Experts of a small language model.
Size: width 384, 61M parameters.
Experts: 64 GELU neurons an expert, 6 picks a token, a sigmoid router.
Training: 330M tokens, 5040 steps.
Below are experts of layer 6 (counted from 0) of a mixture-of-experts language model. Rows are named router (the router's row for the expert) and show model dimensions 0-127. Each number is 500 + 50 x the weight over its row's rms, rounded and kept within 0 to 999. Numbers have three digits each.
After each expert's rows: a language model's description of what the expert responds to; "comes before" lists some tokens at least twice as common just after its tokens as in all text. This comes from a sample of Wikipedia text that the model never trained on. Tokens count by the router's weight.

# expert 31
router:470545487509484527519564466539478475543571475442506490442454500546506568478532515527478544393489485478554455506434491499500503513602474472548499462463471462572544571468472458482473548513468475488463501633489396577463548499470527494575474541569489481466536466488478526551522526559551511530573418473435556498478483546587563449449507484506469444501580460505531470447470535506560501505475
What it handles: Table numbers and results. Numeric cells in sports statistics and league tables, such as goals and points, plus past participles like arrested, elected, washed.
comes before: " | ", ".", " |", "; ", "–", "| "

# expert 53
router:475499533464421531467521547525415477497516503511509482505431631413424502437505537454464489495479460406528576562430545471545575531427560529470531468461427520559496555429507430557537550475549529476441602536547457439506422521565559567484418512429384417532474487446534546499490544501527567488520404427434512540469477494466489433396514534536462525422516498478567521455407540490509554518525
What it handles: Leading digits in data. First digits of numbers and infobox field labels in population, area, census and squad tables, e.g. Population: 527, Area: 5.12, 2.96%, Coordinates.
comes before: " | ", ".", "–", ",", "0", "°"

# expert 46
router:451488512503465439517503562545452480600514515550457472497482468554506519488489525511557600370492435443530422589456513512472539454580544475422486476480499518551610490483481553375402434488485454486498543626441537518468500415550468479516537453582477381492536507484501540557503474491563459450530545616421488517495480451432535468471444578570482465463569507554452505538431498574507402466589
What it handles: Heading endings and role nouns. Closing "==" or "===" of section headings, "°E" and "°W" in coordinates, and role nouns like politician, film, family after names.
comes before: "\n", "\n\n", ")", " |", "–", "=="

# expert 35
router:446507544463463574508470577495522495508505468570464432471469461412465571425552511521579506469453452507514409559512479485405536394497566569541440485523551441571541510374560474438493464456510436516460519543463527450442491578522493534519438511451442541476604483412490470563434521524577428552535484540342574526491493518511457422520558431532458431501536509528436579550483521526517520420492
What it handles: Headings and line breaks. Section heading markers and line breaks in wiki structure, e.g. ==Species==, ==History==, ===, table header cells like Party and Votes, paragraph-starting The.
comes before: "\n", "\n\n", "==", "The", "| ", "==="

# expert 9
router:434518519506456531507493527486470413458532451498464530610470460517466551521483501515552503446464489506494607612480574456510599473516529487483556509448529545608490535401558418529513471459509505574428568569482486547509389513448506553414457531478486467446473477482491567509565541551557442470516474440474561552381576539573501428417460502515493433447546444539508518482454457541495519565522
What it handles: Numbers and table statistics. Digits after decimal points, thousands, percentages and vote columns in election and census tables, such as 806.3, million, % |.
comes before: " | ", ".", " |", ",", "′", "% | "

# expert 55
router:496570521504505456452525521604437470521493431474429621466441489543473514563568576508513499528442454529540530519507458501542541485582496466523435427431448451562547506386509521509414531559510561498431572602523429340431545463527599482439444487414576406496562466469566507456482481519542553536546570553473487539493407456507525513466511602503483474381446477482515424599461445454600514498522
What it handles: Prepositions before numbers. Prepositions and plural suffixes followed by figures or dates, such as from 50, to 1996, In 2012, and endings like losses.
comes before: "1", "2", "0", "3", " of", " were"

# expert 16
router:541428610442418541536470532593447539510501438550396524481390509489467549571552507492528521493472470423527455469582499526488424474580458544572520443531420464544583510487544477431484432417455440519484610582475469464438520491535452518463506522422513520467633505509491494505482510463576488504600534554429490486499617522517484495618464544532445422507451484439410477538517493554562523497511
What it handles: Section heading markup. Wikitext heading markers and quotation marks, such as "===", "==", a closing "===" before a break, and an opening quote before a song title.
comes before: "\n", "\n\n", "The", "==", "===", " =="

# expert 41
router:499522478436494513510511513498520441491550469469568556518477507576458431506582473484482558449428432476464578507438535431492482557583509577510517404496511451561532541420520442527471538547501535441483546553563416550501524416446519590446467476423486441580443562538599506495490482527544459529600467447437447562510485442501504377475524587558424476359499496481528572482453488479524485547535
What it handles: Number separators in tables. Commas, decimal points, dashes and pipes inside numbers in tables of attendance, votes and results, e.g. 8,827, 0.1, 177–247, 1:36.
comes before: "0", "1", "3", "6", "2", "5"

# expert 42
router:485470568402540558478539590570499455468589484423551508513460491549507556448525483535390496453471479519496524522477418453500607514534504524476489412488498488645517545449495489528487499488586561493494590573521505470517491528447452567421461446528476447420540491474514560530512552512488545480542406404466468490422562482475407447447451522484444480401530481511444530524466382448499458614453
What it handles: Table cells and numbers. Pipe separators, digits, decimal points, colons and semicolons inside statistics tables, score grids, career totals and track lengths.
comes before: " | ", "0", "\n", "; ", "–", "."

# expert 22
router:511440523442487498456522582538552503467567517492477508413402510557478413530503547483529508410440436494428493466459489467474459477644490548526501496413456481494511529540517487493513446392451407526492535664510512498526541434529526535444577516473529454502448506447525487560452524507558487477601466529503526522449427448443478479482537577567448519454417472440461502473457617549516414540528
What it handles: Birth and death years. First digit of years in birth and death ranges and dates, such as 1907–'2'002 and (born '1'938), plus "- Born:" and "See also" headings.
comes before: "1", "2", "\n", ", ", ")", "-"